python train.py --n_layer=14 --d_model=256 --n_experts=32 --experts_per_token=3 --d_expert=48 --d_shared_expert=0 --activation="swiglu" --moe_layers=[1, 2, 3, 4, 5, 6, 7, 8, 9, 10, 11, 12, 13] --router_score="softmax" --normalize_top_k=true --routed_scale=1.73 --balance_loss=0.0116 --balance_bias=false --router_z_loss=0.0001 --init_std_router=0.0223 --lr_router=0.000559 --n_head=2 --n_kv_head=1 --head_dim=128 --vocab_size=2048 --norm="rmsnorm" --norm_place="pre" --norm_eps=1e-06 --positions="rope" --rope_base=10000.0 --rope_fraction=0.25 --qk_norm=false --attn_scale=0.0884 --tie_embeddings=false --parallel_block=false --extras=["capped logits"] --init="uniform" --init_std_qkv=0.0281 --init_std_o=0.0 --init_std_up=0.0281 --init_std_down=0.0 --optimizer="muon_variant" --lr=0.00611 --lr_mult_o=4.0 --beta1=0.9 --lr_head=0.00626 --grad_clip=1.0 --warmup_steps=200 --schedule="wsd" --decay_fraction=0.556 --decay_shape="linear" --final_lr_fraction=0.0 --batch_tokens=65536 --seq_len=1024 --doc_mask=true --train_tokens=333500000 --steps=5089 --dataset="wikipedia_en"
Below are experts of layer 6 (counted from 0) of a mixture-of-experts language model. Rows are named router (the router's row for the expert) and show model dimensions 0-255. Each number is 128 + 24 x the weight over its row's rms, rounded and kept within 0 to 255.
After each expert's rows: "mostly gets" lists some tokens that are sent to it at least half of the time; "gets" lists some tokens that make up at least twice as much of what it gets as of all text. This comes from a sample of Wikipedia text that the model never trained on. Tokens count by the router's weight.

# expert 15
router [125 108 104 118 153  83 122  88 167 138 132 107 131  87  82 133 140 119  84 108 160 104 147 168 154 118  96 135 139 135 106 129 143 126  81 135 138 110 118 147 140 111 158 132 144  90 145 176 123 136 147  87 145 124 145 150  77 137 152 119 116  91  79  98 115 165 132 120 136 122 117 110 131 125 164 122 127 111 156 133  80 144 125  97 118 136 130 150 174 111  88 178 100 160 116 137  99 108 138 109 111 141 154 122 159 135  89  95 135  83 132  91 124 142 122 118 141 138 151 102 156 134 106 119 108  96 124 158 111  93 121  74 148 151 180 162 142 137 139 119 127 135 118 100 126 124  68 169 124 158 129 127 117  83 150 118 113 121 152 139 118 168 108 119  79 152  89 108 121 113 138 106 132 141  72 146 131 105 112 160 124 170 123 177 132 120  90 131 122 184 136 122 132 140 148  76 128 102  87 129 124 113 133 119 127 131  94 105  78 133 119 125 135 147 122 140 136 115 155 127 158 155 124 148 153 124 141 146 121 154 159 106  99 115 117 123 155 120 131 149 122  90 136 110 161  85  90 153 117 115 123 108 106 104 166  93]
mostly gets: "===", " –", " l", "–", " —", "°"
gets: "-", " a", "–", "m", " l", " and"

# expert 21
router [147  88 117 176 146 138 170 144 149  96  76 101 166 120 126 135 137 107 102 129 144 112 130 185 186 112 121  59 121 134 127 113 118 119  99 127 142  98 117 158 165 112 146 117 136 106 134 144 149 115 146 115 148 144 129 172 114 110 141  99 144  86 115 116 109 149 103 167 134  97 143 152  91 108 139  83 114 160 133 164 133 126 112 114 154 134 141 110 126 127  78 124 138 138 125 144  83 102 170 119 138 159 133 135 111 100 121 114 121 100 103 105 111 147 170 135 171 171 141 123 127 112 145  96 149  99 147 170 151 129 128 157 154 108 128 153 144 104 119 117 135 131 106 120 105 113 104 180 108 173 140 115 111  87 146  88 108 117  80 147  85 121  90 149  74 151 121  84 113 115 129 112 112 188 118 139 104 182  93 141  88 132 124 118 131 109 140 110 152 172 110 128 125 136 155 123 134 152 123 123 114 106 108 116 128 162 125 150 136 141 156 113 139 165 149 138 123 114 137 155 126 129 142 198 124 109 116 136 123 157 148 134  88 119 122 130 110 150 151 127 166 117  85 124 130 120  89 117 127 111 155  92 133 149 147  97]
mostly gets: " Mar", " un", " trans", " New", "_{", " High"
gets: "-", "|", " M", "n", "ro", "un"

# expert 28
router [ 86 127 146 136 144 132 131 127 126 125 111 118 126 120 114 189 151 182  75 123 139 103 164 148 122 103 115 138 159 167 124 140 151 147 154 150  65 143 126 175 111 113 131 116 161 130 104 108 108 139 147 138 170 139 161 141 121 115  76 124 151 104 146 111 142 112 136 160 131 107 146 173  95 100 108 129 153  97 117 131 130 146 166 125 137 157 107  96 131 105 129  97  78  99 108 167 118 100 141 135 160 155 125 156 133 112 111  80 132 111 137 117  72 128 136 129 131 145 111 137 128 161  68 158 112 118 130 166 111 167 162 102 121 146 136 149 124 145 107 137 147 147 108 126 147 151 103 121 126 169 137 112  81 149 147 119  96 146 101 186 115 114  90 142 129 111 113 109 102 135 107  92  93 155  94 165 121 107  93  93 131 138 116 169 139 109 158 102 109 104 136 147 169 137 139 119 145 127 100  81  95 114  92 123 128 171  91 144 123 141 156 106 123  77 134 149 139  98  96 140 151 150 160 129 159 124 132 131  76 145 146 113  89 141 135 119 134 145  96 151 128  99 126 140 121 128  82 130 153 110 137 112 133 154 152 117]
mostly gets: " the", " his", " 199", "'s", " their", " its"
gets: " the", "'s", "ian", " his", "al", " its"

# expert 13
router [142  85 150 135 167 132 142  73 131 108 150 123 136 119 102 189 124 130 101 132 120 125 109 157 165 162 116 136 161 125 115 110 157 136 112 121 103 129 117 133 137 144 116 152 137 112 139 101 123 109 146 105 192 140 163 124 125 144 110 148 127 125 160  83  91 103 162 167 151 126 119 158 103  95 206 116 113 135 139 148 111 129 127 116  96 148 130 124 177  85 126 146  79 147 127 149 131 131 165 134 131 134 122 161 173  84 127 102 124 140 123 115  89 107 137 141 151 104 119 123 131 106 128 106 115 135 176 129 125 119 147 146 157 116 145 141 151 119 138 111 113 111  93  86 127 110 112 156 127 152 118 116 135 131 119 119  93 102  64 160 141 170 142 150 132 154  94 112 108 128 106 133 127 137  98 179 189 142 136 120  87 123 161 148 138 121 129 121 105 173 114 126 155 173 154 120 149 136  87  74  62 118 147 167 120 159 101 138 124 145 158 138 144 110 157 161 112 144  98 100 151 135  94 158 144 102 127 144 149 131 149 147 125 104 140 137  77 114 120 148 126 150 101 135 120 138 125 136 154  86 119 114  82 138 136 106]
mostly gets: "\n", " \"", " (", " I", " O", " re"
gets: "\n", " (", " \"", " I", " E", " O"

# expert 11
router [135 131 153 166 134 113 172  85 129 102 110  72 148 107 116 120 126 139 116 117 144 105 117 115 148 124 134  85 126 141  81 140 150 112 132 131 119  94  93 167 118 115 173 146 150  81 158 127 112 163 136 100 127 134 176 112 154 140 116 147 147 111 109 149 119 116 147 141 112  99 107 164 138 107 147 129 119 136 139 149 109 123 108  86 114 160 120 136 187 109  99 156  81 153 123 142  98 160 137 127 167 137 107 177 152 124 122 100 102 130 125  80 114 120 152 127 108 139 158 133 134 124  98 128 134 125 167 128 100 128 156 137 127 151 190 148 169 104  97 149 172 123 114 130 124 141 132 161 151 122 156 130 139 107 132 138 112 110 140 126 122 118 112 136 103 171 104 134 140 127 104 135 124 141 118 138 145 137 107 124  98 158 103 132 123  55 106 152 159 150 138 130 139 131 127 120 140 164 109 120 107 117  85 149 110 176 113 160  47 147 146 110 179 143 148 139 142 161 112 142 206 130 133 117 182  91 151 131 133 151 159 117 113 121 112 154 143 158 117 136 109 125 128 113 146 102 142 155 193  98 130 123  98 143 139 130]
mostly gets: " g", " f", "F", " t", " Y", "D"
gets: " f", " F", " D", " M", " m", " C"

# expert 9
router [ 88 134 135 117 154 118 153 134 152 129 143 107 138  74 114 133 116 155 125  89 144  92 107 125 131 101 110 143 169 153  96 162  85 133 113  78 137  94 106 132 134  98 138 133 159  87 134 118 134 113 112 122 154 119 148 128 141 130 126 111 153 110 131 118 111 118 115 167 131 119 142 141 160 130 143  88 154 129 179 119  92 150 136 140 145 134 119 167 115  80 151 132 116 158 119 128 121  94 130 128 159 130  99 154 143  70 124 123 110 107 130 105  91 112 103 166 144 136 115 134 112 163  90 106  73 127 166 169 141 112 148 139 130 149 128 158 131 146 138 106 114 155 108 110 128  70 113 152 104 163 154 127 142 127 158 135 132 152  76 129 100 152 114 161 111 180  96 128  98 119 115 107 159 166 125 118  97 141 120 138 108 130 113 142 152 104 118 133 136 177 104 140 133 184 157  86 127 132 108 156 101 107 109 142 125 178 128 151 137 131 173 122 147 150 121 140 136 136 137 171 130 133 105 151 123 127 133 118 152 142 187 131  65 116 130 116 150 169 124 129 164 119 144  88 154  85  57 150 137 130 121  92  96 154 133 142]
mostly gets: "/", " ex", " New", " a", " al", " other"
gets: " a", " A", "/", "A", " (", " O"

# expert 25
router [133  65 144 184 116  99 103 118 168  95 110 144 165  96  89 135 124 157  83 119 153 134 173 146 152 102 108 114 113 144 117 127 121 116 139 165 114 121 144 170 154 121 151 153 146 126 140  97 122 142 133 139 158 161 180 185 139 101 140 105 140 122 111  90 117 138 143 145 146 112 127 146 118 103 117 124  96 144 135 155 115 126 104 136 133 149 161 171 157 132  98 136 106 127 129 161 112 131 120 112 152 171 102 164 149 118 123 111 123  93 128  95  91 116 142 129 143 174 171  85 132 123  92  94 131 128 140 122 108 186 146 130 154 135 115 130 146 100 137 119 156 122 133  90 103 110 117 147 164 162 122  85 134 120 152 137 112 146 105 133 135 143 108 121 103 169 131 132 108 144 117  91 162 170 137 152 122 127 119 113  86 129 107 164 135 121 157 132 156 200  80  73 161 153 137 106 121 145 107 113  98 106 107 160 127 133 132 166  92 129 181 146 141 156 131 126 117 103 110 130 128 151 130 136 112 137 115 123 112  93 154 131 138  85 128 124 101 114 101 158 148 155 134  84 115 131  98 137 164 133 159 122 124 147 177 102]
mostly gets: " the", " The", "The", " |", "|", "|---|---|---|---"
gets: " |", " the", "|", ";", " The", "The"

# expert 27
router [121 130 117 123 127 109 165  90 160 100 129 103 142 132 114 144 138 120  89 144 154  98 126 166 162 111 100  95 116 135 132 133 103 101 127 110  93 112 183 114 148  95 131 164 128 119 109  93 163 116 111 119 129 110 167 159 135  87 153 139 127 151 137  97 100 141 148 142 129 100 164 139 103 111 148 122  88 140 171 166  66 125 125  96  97 165 129 139 145 130 118 108 119 181  79 138 109 102 136 109 135 137  99 143 162  73 147 148 117 150 112 101 142 113 151 135 117 139 179 150 117 133 141 133  94 142 149 123 131 155 149 144 120 163 157 163 110  87 100  77 164  99 106 146 153 119 126 141 125 154 161 153 142 117 113 125 127 118 108 139 155 171 125 101  86 195 101 150 138 118 102 128 145 138 117 138  94 158 134 128 120 122 115 153 122  92 113 122 132 139 119  98 140 126 136 110 149 119  99 108  97 117 130 109 101 125 107 180 127 136 157 163 171 110 145 133 134 122 114 155 158 142 119 149 160 129 174 141 145  90 161 138 113  62  95 176 118 154 129 137 147 132 103 151 125  81 143 177 145 131 145 113 141 135 128 106]
mostly gets: " o", " k", " ac", " dec", "In", " A"
gets: " ", "k", "A", " A", " c", "e"

# expert 12
router [162 113 118 162 159 102 150 124 154 143 146 120 153 116 107 155 111 121  98  97 170  86 127 149 137 117 122 101 160 101 100 124 128 155 167 115  99 116 170 141 112  93 150 116 120 106 119 100 120 135 121 109 137 161 126 140 117 129 119 103 155 149 114 124 119  98 150 177 111 138 161 137 136 117  85 127 124 130 149 176 137 115 112  85 107 171 129 109 142 126 116 138 131 155 128 129 104 146 140 136 197  89  97 165 121 118 173 109  86 136 132  95  85 132 107 130 119 159 167 128 141 134 122 122 107 101 116 128 106 127 124 136 159 124 157 123 147 129 111 103 159 130  99 101 144  84 120 161 102 119 132 132  98  95 151 114  86 128  53 155 141 142 131 121 111 154 125 114 132 117  85 153 148 141  84 159 137 113 142 141  75 130 122 158 171 101 117 105 164 172 102 107 161 119 156 149 178 161  98 112 121 134  71 130 156 181  97 121 115 111 157 124 123 135 118 155 131 123 128 152 169 151 103 115 155 121 118 132 138 141 137 152  93  63 121 157 129 148 143 118 125 120  93  79 124 110 111 117 152 131 107 126 154 164 118 110]
mostly gets: " t", " 4", " 2", " T", " 3", " 7"
gets: " ", " T", " 1", " 3", " 0", " 2"

# expert 26
router [128 134 101 126 161 111 142  87 157 139  93 157 131 106  98 163  97 165 115 152 119  81 126 128 148 115 105  95 100 166 115  87 135 111 157 107 111 132 150 135 105 155 159 120 157 116 192 141 116  92 113 104 162 127 138 141 113 161  88 124 122  96 148 118 163 152 159 143 135 163 146 157 141  85 115  62  98 101 143 135 119 137 137 116 127 142  99 141 175 131 128 120 124 159 106 111 106  78 133 114 129 146 115 116 142 103 150  78 103 130 172 107 130 131 129 131 177 153 100 119 158 117  90  77 137 132 125 120 122  83 121 127 148 131  94 184 112 115 114 144 133 128 103 127 128 135  99 117 146 144 136 110 118 129 141 113 104 139 107 152 128 142  96 125 122 128 108  97 123 119  74 105 113 133  90 114 134  92 146  90 144 160  64 179 119 119 153 136 119 116 109  85 164 160 114 107 150 112 123 133 123 108 130 160 127 125  96 135 123 103 125 163 165 103 175 121 145 110 112 154 114 161 109 135 130 111 131 155 151 144 130 161 144 112 127 129 120 128 116 159 166  93  97  91 149 144 102 168 149  96 122 102 111 123 178 156]
mostly gets: "et", "es", "les", "ets", " +", " Ad"
gets: "es", "s", "et", "el", "ad", "d"

# expert 16
router [147 125 114 138 132 151 146 105 161  98 128 107 125 118 101 150 124 144 125 119 166 117 140 133 150 105 100  96 128 117 107 148 114 149 103 127 113  83 140 149 129 123 155 120 126 121 130  78 148 121 152 156 138 117 151 138 165 109 110 125 134 112 120 124 126 126  98 151 109 101  97 129 146 150 140 109  89 134 174 151  82 140 131 116 128 144 124  95 125 133  97 132 112 135 105 159 119 120 126  98 156  83 119 115 138 115 120 102 114 105 109 130 132 120 116 156 141 158 179 116 143 108 115 149 156  88 162 187 141 149 192 100 122 173 143 149 132 135 116 114 168 129  67 128 176 104 150 133  97 150 136  80  87 108 159  91 149 145 122 170 145 150  91 146 132 163 119  99 105 158 108 113 149 119 124 121 135 136 108 135 113 160  88 161 171 101 146 165 144 153 109 102 128 164 146 135 131  97 106 100 124  73 114 103 115 144 109 159 112 105 147 131 123 121 167 127 112 129 124 148 171 165  67 150 129  98 158 147 140 143 187 170 116 134 131 144 128 125 113 136 165 125 105 109 175 149  96 177 151 111 117 101 113 162 124 168]
mostly gets: " p", " w", " h", " Ch", " H", " b"
gets: "s", " p", " P", " H", " h", " s"

# expert 23
router [143 115 120 160 132 110 110 141 121 124  90 123 162 125 118 115  99 160 110 104 149 125 154 125 180 118 142 128 145 161  88 100 159 109 104 148 102 119 154 142 147 109 117 159 155 105 143  93 156 104 106  92 144 152 132 149 135 135 106 157 168 131 149 108 123 125 121 156 135 114 130 196 100 153 114 122  99 103 126 124 111 160 121 136 137 147 126 112 119 108  91 116  97 178 110 174  86 155 129 121 115 106 109 145 143 147 105  92 129 117 111 102  98 134 164 185 151 121 164 121 110  87 165  93  88 135 168 151 129 150 108 112 167 123 137 148 114 138 135 121 126 105 126 120 137 126 112 195 144 153 121 121 157 133 122 118  85 120  84 130  92 123  73 134 108 126 101 104 149 139 130 131 146 131 131 158  91 178  98 124 126 147 150 139 167 119 143 153 143 155  83 101 179 167 122 111 132  96 120 102 113 115 123 131 125 146 122 158 114 143 166 124 141 156 156 132 121 171 155 141 173 139 152 123 154 105 142 113 113 120 134 152  71 123 121 110  98 117 123 110 145  99 171 130 168 147  76 143 162 134 162  95  99 164 125 120]
mostly gets: " Gr", " tra", " Co", " Gre", " Pre", " att"
gets: " L", " E", " J", "r", "re", "oc"

# expert 6
router [115 105 127 103 136  83 170 101 129 143 122 130 148 111 121 166 102 113  90 128 144  92 146 121 135 125 118 112 168 154 120  94 159  76 133 130  97 137 146 134 109 104 156 136 158  87 119 143 123 109 121  86 150 167 157 147 164 132 118 160 143 138 123 122  97 163 128 158 120  94 135 105  95 118 135 104 121 139 136 147 159  97 134  69 109 145 153 122 146  97 140 145 132 119  95 122 112 158 155 123 150 115  97 161 145  94  99 103  91 147 174  86 114 153 136 144 122 155 163 121 141 109 151 115  87  77 131 169 130  96 158 128 187 148 139 157 131 128  86 108 161 107 136  98 157  86 124 175 148 170 159 111 106  84 106 120 104 157 114 130 141 114 113 157 119 135  83 110 123 117 122 136 124 162 137 143 132 134 137 101  85 119 102 140 163 137 128 150 140 155 117  97 187 122 158 100 131 145  98  92 148 153  72 167 119 156  87 140 141 126 145 176 146 151 117 157 166 122 135 127 168 118 109 134 122 117 125 154  99 114 157  99 137 110 131 115 133 132 136 151 125 143 114  93  95  79 134 129 136 122 138 141 109 143 130 111]
mostly gets: "9", "00", "000", " 17", "19", "3"
gets: "6", "5", "8", "7", "9", "1"

# expert 17
router [112  88 148 121 187 114 126 139 139 120 137  80 151 117 113 151 162 111 130 135 142 112 141 165 111 144 131  89 168 157 116 103 124 126 137 135 102  91 134 132 142 146 130 185 130 117 140 135 102 139 133 152 138 126 137 149 134 160  83 105 125 147 154 113 150 142 165 152 139 102 146 140  86 104 139 118 133 126 122 161 134 140 140 127 141 133 123 141 146 140 108 164  96 129 109 146  94  87 140 115 133 114 143 146 166 122  95 103  78 118 154 108 134 154 147 122 121 137 124 144  82 152 138 155  77  92 168 120 124 100 139 147 124 156 117 162 128  66  98 153 164 107 121 126 146 129 154 141 107 162 170 117 115 106 132 105 112 107 110 125 135 170 133 149 107 130 117 133 106 165  97  98  91 126 120 157 138 126  82  64 110 123 127 167 159 135 140 149 134 132 119 129 128 175 171 110 114 168 134  75 109 117 107 131  93 125 105 111  89 170 145 140 163 128 153 129 144  97 102 148 157 119  76 154 153 135 138 144 126 132 131 154 114 103 100 190 114 155  93 179 104 149 148 123 111  95 115 109 100  92 169  85 147 142 122 121]
mostly gets: " n", " N", " Mar", " Z", "ton", "az"
gets: " N", " R", " M", " n", "N", " H"

# expert 8
router [129 124 135 130 150  93 133  86 152  82 161 155 128 127 105 138 122 114  73  86 129 100 153 142 124 124 132  92 122 135 139 116 184 134 136 130 112 109 125 157 109 102 193 164 140 124 157 122  88 121 109  85 150 145 167 144 127 142  82 132 109 123 111  92 114 174 146 133 136 148 123 124 113 153 149 102 134 153 128 158 137 150 139 117  85 155 105 138 108 151 111 159 140 136  86 173 136 109 177 115 125 149 114 129 139  89 126 120 113 143 109 142  82 150 112 153 182 140 136 153 149 145 133 120 160 134 124 169 162 130 176 140 170 123 158 166 142 125 131 107 174  78  95 145 156  84 144 158 155 167 131 110  97 127 127 154 111 115 134 151 112 102 111 141 120 112  87 109 125 153 129 119  95 215 122 135 142 122 137 127 133 143  85 147 125 105 141 120 157 131 120  98 140 123 106 105 137 120  97 146 120 149  99 173  98 107 108 132 116 139 129 117 149 136 166 134 176 115  93 147 131 163 112 118 133  85 148 131 119 130 121 120  96  78 127 111 150 131  92 155 132 168 104 120 117 132 107 168 158 147 141 149 134 149 129 125]
mostly gets: " used", " found", " play", " design", " work", "wards"
gets: "ed", "ated", "es", "ers", "ing", "fer"

# expert 7
router [154  96 146 138 120 120 151 137 142  88 129 136 129 116  86 139 129 153 125 118 144 118 151 146 102 156  88 131 125 151 132 130 154 172 124 139 127 105 152 115  81 149 186 132 120  95 141 129 109 113  73  95 155 150 138 132 153 153 125  79 151 120 113  80 105 164 148 110 172 109 122 130  95  94 105 112  82 109 147 124 132 155 152 109  99 161 120 108 147 122 123 112 107 148  95 114 126 153 161  77 121 140 100 116 168 131 153 139  87 114 118  82 120 117 116 179 165 136 106  92  97 102 145 149 131 118 158 116 180 136 129 122 108 133 163 149 154 109  81 160 120 116 125 119 157 120  90 108 138 166 135 128  66 123 135 129 102 147 140 144 105 132 133 124 163 119  98 133 127 111  84 118 117 141 100 175 116 107  73 107 137 175 124 140 126 141 124 114 111 135 134 136 170 123 168  85 151 131  77 102 104  85 105 156 169 130 109 157 109 124 145 149 116 138 153 160 162 152 116 155 153 139 114 142 173 113 158 124 136  98 136 120 137  92 153  99 127 170 107 118 116 128 130 103 116 148 132 129 120 127 144 161 131 103 155 100]
mostly gets: " as", "act", " act", " film", " season", " end"
gets: " as", "is", "e", "act", "ment", "ach"

# expert 4
router [158 128 134 136 136  77 162  77 131  93 154 141 124 112 138 108 148 115 133  85 112 106 122 138 137 106 141 107 170 124 112 127 117 159 123 132 130 117 147 154  95  97 142 151 129 157 107 106 134 131 152 102 161 128 128 126 144 142 120 133 142 120 148 121 110 133 118 128 133 123  89 139  95 139 101 132 126 136 179 158 143 122 120  91 173 148 137 125 151 139 101 174 155 135 115 129 100 154 165 108  94 136 119 130 123 130 145 111 118 122 133 110  67 105 101 151 118 148 147 130 130  62 140 118 139 132 179 183 141 140 185  85 134 132 132 149 142 102 122 147 207 114  82 142 124 102 119 138 163 142  90 112 143  85 152 112  67 122  87 143  96 102  96 143 123 128 140  95  80 110  96  99 144 132 141 164 130 109 112 116 100 154 115 153 146 144 109 145 132 153  91 113 167 134 158 148 167 108 124 129 122 110 120 111 118 135 103 158  97 165 182 134 144  85 115 167 140 127 120 130 148 155 111 122 157 136 140 110 135 166 147 173 124  85  97 136 129 153  77 146 137 145  98 113 127 109 143 131 128  93 153 120 112 147 160  99]
mostly gets: " r", " B", " tr", " pr", " R", " cl"
gets: " S", " B", "ed", "r", " R", " r"

# expert 20
router [118 104 140 132 169  99 187 143 142 138 123 119 111 104 117 156 135 133 123 135 149 110 171 136 165 132 104  89 132 182 118 113 129 159 155 100 115 141 126 132 107  98 140 108 149 131 128 108 153 125 157  91 145 167 157 160 130 144 156 124 131  78 105  96 127 162 136 124 132 121 122 155 125 123 173 129 113 144 159 120 116 111 126  69 130 141 102 127 133 110 123 163  91 130 103 144 111 105 132  89 141 124  87 144 144  90 102 124 136 157 104 125 111  94 155 175 171 160 108 134  98 130 125 141 116 134 127 130 166 157 144 105 160 118 168 163 136 131 133 123 154 118 130 140 121  88 127 152 148 123 158 131 139  97 151  91  92 133  56 138  77 140 113 164 106 143 100 114 138 140 109 130 131 130 115 128 119 187 107 154 122 116 105 109 119 112  98 131 157 127 128 126 150 205 161 144 120  91 112 107 138 120 130 113 169 177 125 159  73 141 141 143 168  95 161 144 135 126 149 143 119 138 110 154 164 117 113 145 138 129 149 134 124 133 137 203 113 109 114 118 157 119 153  82 111 128 117 114 124  66 151 115  98 135 110 120]
mostly gets: " that", " with", " for", " which", " who", " to"
gets: " of", " for", " to", " by", " that", "\n"

# expert 29
router [122 103 106 144 157  94 146 135 134  69 124 138 135 129 112 104 125 143 128 119 174 116 127 133 129 134 113 117 160 151 113 107 130 119 137 114 121 115 165 141 159  95 121 123 148  60 137 115 110 125 161 142 132 169 144 164 118 109  86  98 165 142 157 119  89 154 139 164 130  84 148 159 112 125 104 139 138 153 167 140 141 153 164 143 164 145 141  87 127  77 134 201 119 147 119 128 110 145 152 131 143 129  70 161 154 102  92 126 114 152 169 112  89 101 142 116 147 137 149  98 106 125 100 115 146 117 105 169 109 100 141  79 143 124 125 137 145 143 112  81 155  88 146  60 172 136 110 148 139 174 123 101 119 113 129 127 117 120 126 144 129 138 121 153 119 129 142 120 120 136 135  60  97 144 104 166 137  99 157  92 128 133 119 124 124 122 164 142 125 146 102  78 122 113 153 119 136 135 141  88 113 154 101 121 128 130  90 133  85 146 169 149 122  77 172 172 117 141 108 154 134 132  96 140 145 122  78 130 122 177 141 120 122 116 164 124 118 141 127 134 119 148 128 115 105  96 108 134 129 131 149  98 128 155 123 125]
mostly gets: ",", ")", "),", "\",", "\"", " north"
gets: ",", ")", " |", "),", "\"", "ar"

# expert 5
router [117  91 141 142 149 104 139 123 118 119  96 111 139 116 103 142 104 150 135 133 132 114 106 104 123 160 107  94 159 153 127 101 141 158 144 137  91 131  92 171  89 143 146 167 140 123 144 117 115 131 124  84 118  95 130 133 106 156 131 116 182  89 162 122 124 113 170 162 126  95 101 110  73  92  99  86 112 120 154 113 148 151 146 141 128 148 120  99 158 120 115 131 134 108 139 114 132 136 115 101 149 146 107 164 161 122  96 122 126 108 191 107 115 126 120 152 122 130 161 103 136 140 134 137 101 114 127 139 170 132 110  94 171 132 182 156 148 156  89 124 130  96 121 103 157 133 158 140 158 151 136  76  91 141 155  53 142 109 119 105  86 132  99 144  88 158 119 131 124  78 125  92 133 140 104 125 144 110 166 107 101 121 113 138 166 138 136 117 133 166 142 102 155 120 138  74 127 145 130 129  89 102 105 100 111 121 109 153 123 157 140 144 136 141 101 183 150 142  93 151 121 178  95 120 150 131 125 123 126 136 155 145 142  98 128 124 117 140  85 137 166 152 137  83 151 117 120 134 147 128 171 106 121 168 113 100]
mostly gets: " first", "st", " second", "vent", " Best", "ent"
gets: "ic", "ent", "st", "th", "ly", "est"

# expert 0
router [ 95 136 167 133 149 115 148 116 121 129  87 145 143  99 116 116 109 165 109 129 129  93 134 131 142 119 122 122 110 129 105  94 144 143 124 124 112 103  84 134 117 139 128 144 126 125  71 124 141  97 131 112 169 151 150 125  85 179 104 127 130 147  82 128 110 138 169 159 126  96  98 120 102  93 147  93 144 127 143  95 112 122 122 147 124 138 103 120 112 145 114 136 114 140  97 143 105 159 143  99 135  91 131 174 154 108 130 115 111 135 180 127 132 101 139 111 152 129 121 129  82  95  76 130  94 132 138 129 127 115 157 120 163 133 140 113 118  83 118 131 146 128 134  69 117 107 138 142 132 162 158 108 107 139 170 124 139 167 135 143 101 143 103 137 116 117 114 107  90 131  91 144 111 169 144 136 136 134 131 103 131 106  77 116 135 139 145 147 117 161 135 122 164 127 146  73 162  67 109 105  96  89  90 130 161 116  90 149  94 156 123  90 168 128 134 155  94 114 122 131 131 130 107 159 138 110 161 126 113 186 162 102 118 125 136 134 125 140 131 148 122  97 162  88 170 106 140 165  93 117 158 135  69 187 163 109]
mostly gets: " in", "g", "eg", "land", " him", " William"
gets: " in", " of", "g", "ed", "r", "and"

# expert 3
router [120 118 106 156 113  78 147 128 128 139  98 108 179 130 117 163 149  96 107  67 122 125 129 178 129 169 125 121 124 153 109 112 137 106 135 139  88 113 143 121 117 172 139 132 126  96 164 129 121 110 155 106 133 127 106 192 131 101 141 136 121 139 147 120 115  81 119 128 147 114 143 140 109  95 127  81 142 129 122 120 112 152 146 116 105 149 114 103 129  76 148 149  96 147  94  92 133 120 153 102 117 144 116 171 149 128 111 103  66 121 151 105 112 100 116 140 139 135 113 138  92 126 129 136 112  97 135 147 135 165 150  78 150 140 132 145 144 127 117 110 129 138 146  99 136 118 110 166  94 146 119 114 126 116 145  78 139 161 109 140 126 120  94 131  95 108  88  82 108 114 116 118 120 133 124 179 130 171 146 126 117 123  82 154 156 109 135 147 122 186 141 123 117 119 117 107 168 156 113 126 128 121  58 129 115 131 123 154 120  88 148 132 154 100 143 158 147  99 123 126 142 167 130 137 159 101 130  69 109 133 110 186 109 111  86 153 137 169 102 154 137 130 167 136 131 119 130 148 138 165 152  87 107 173 155  88]
mostly gets: "a", "i", "ia", "o", "an", "ina"
gets: "a", "i", "o", "an", "ia", "in"

# expert 10
router [127 136  87 173 153 135 177 148 160 136  92  82 138  86  97 110 120 143  72 127 147 122 116 175 126 137 112 119 128 139 135 125 106 128 167 133 152 115 126 139 112 122 174 120 169 142 105 100 127  88 156  91 148 160 129 180 141 108 126 115 199 131 116 111 104 178 169 134 151 132 114 144 107 122 130 103 128  92 141 120 105 115 137 119 150 136 100 127 141 105 109 183 125 166 121 160 132 119 156 121 156 100 121 155 167  96 112 113 132 129 133 111 132 141 124 138 165 136 144 127 107 132 178 112  99 128 167 122 156 116 127 121 127 132 160 137 116 129  88 144 148 130 121  95 125 117 134 177 127 117 127 124 113 122 148  94 133 106  88 145  85 140 110 139  89 129  91 126 117 156 109 122 115 158 134 134  99 184 110 133 110 152 121 145 142 125 127 178 157 169 123 106 170 166 152 108 107 143 110 120 104 108 114 123 144 132  90 153  99 146 195 134 141 159 137 120 149 131 138 162 131 135 109 103 161  91 125 159 124 113 115 140  94 117 130 116  90  88  94 115 131 142 164  86 145 138 128 114 118 108 155  89  86 171  93 122]
mostly gets: ".", " with", " to", ").", " on", " for"
gets: ".", " to", " in", " with", " on", " for"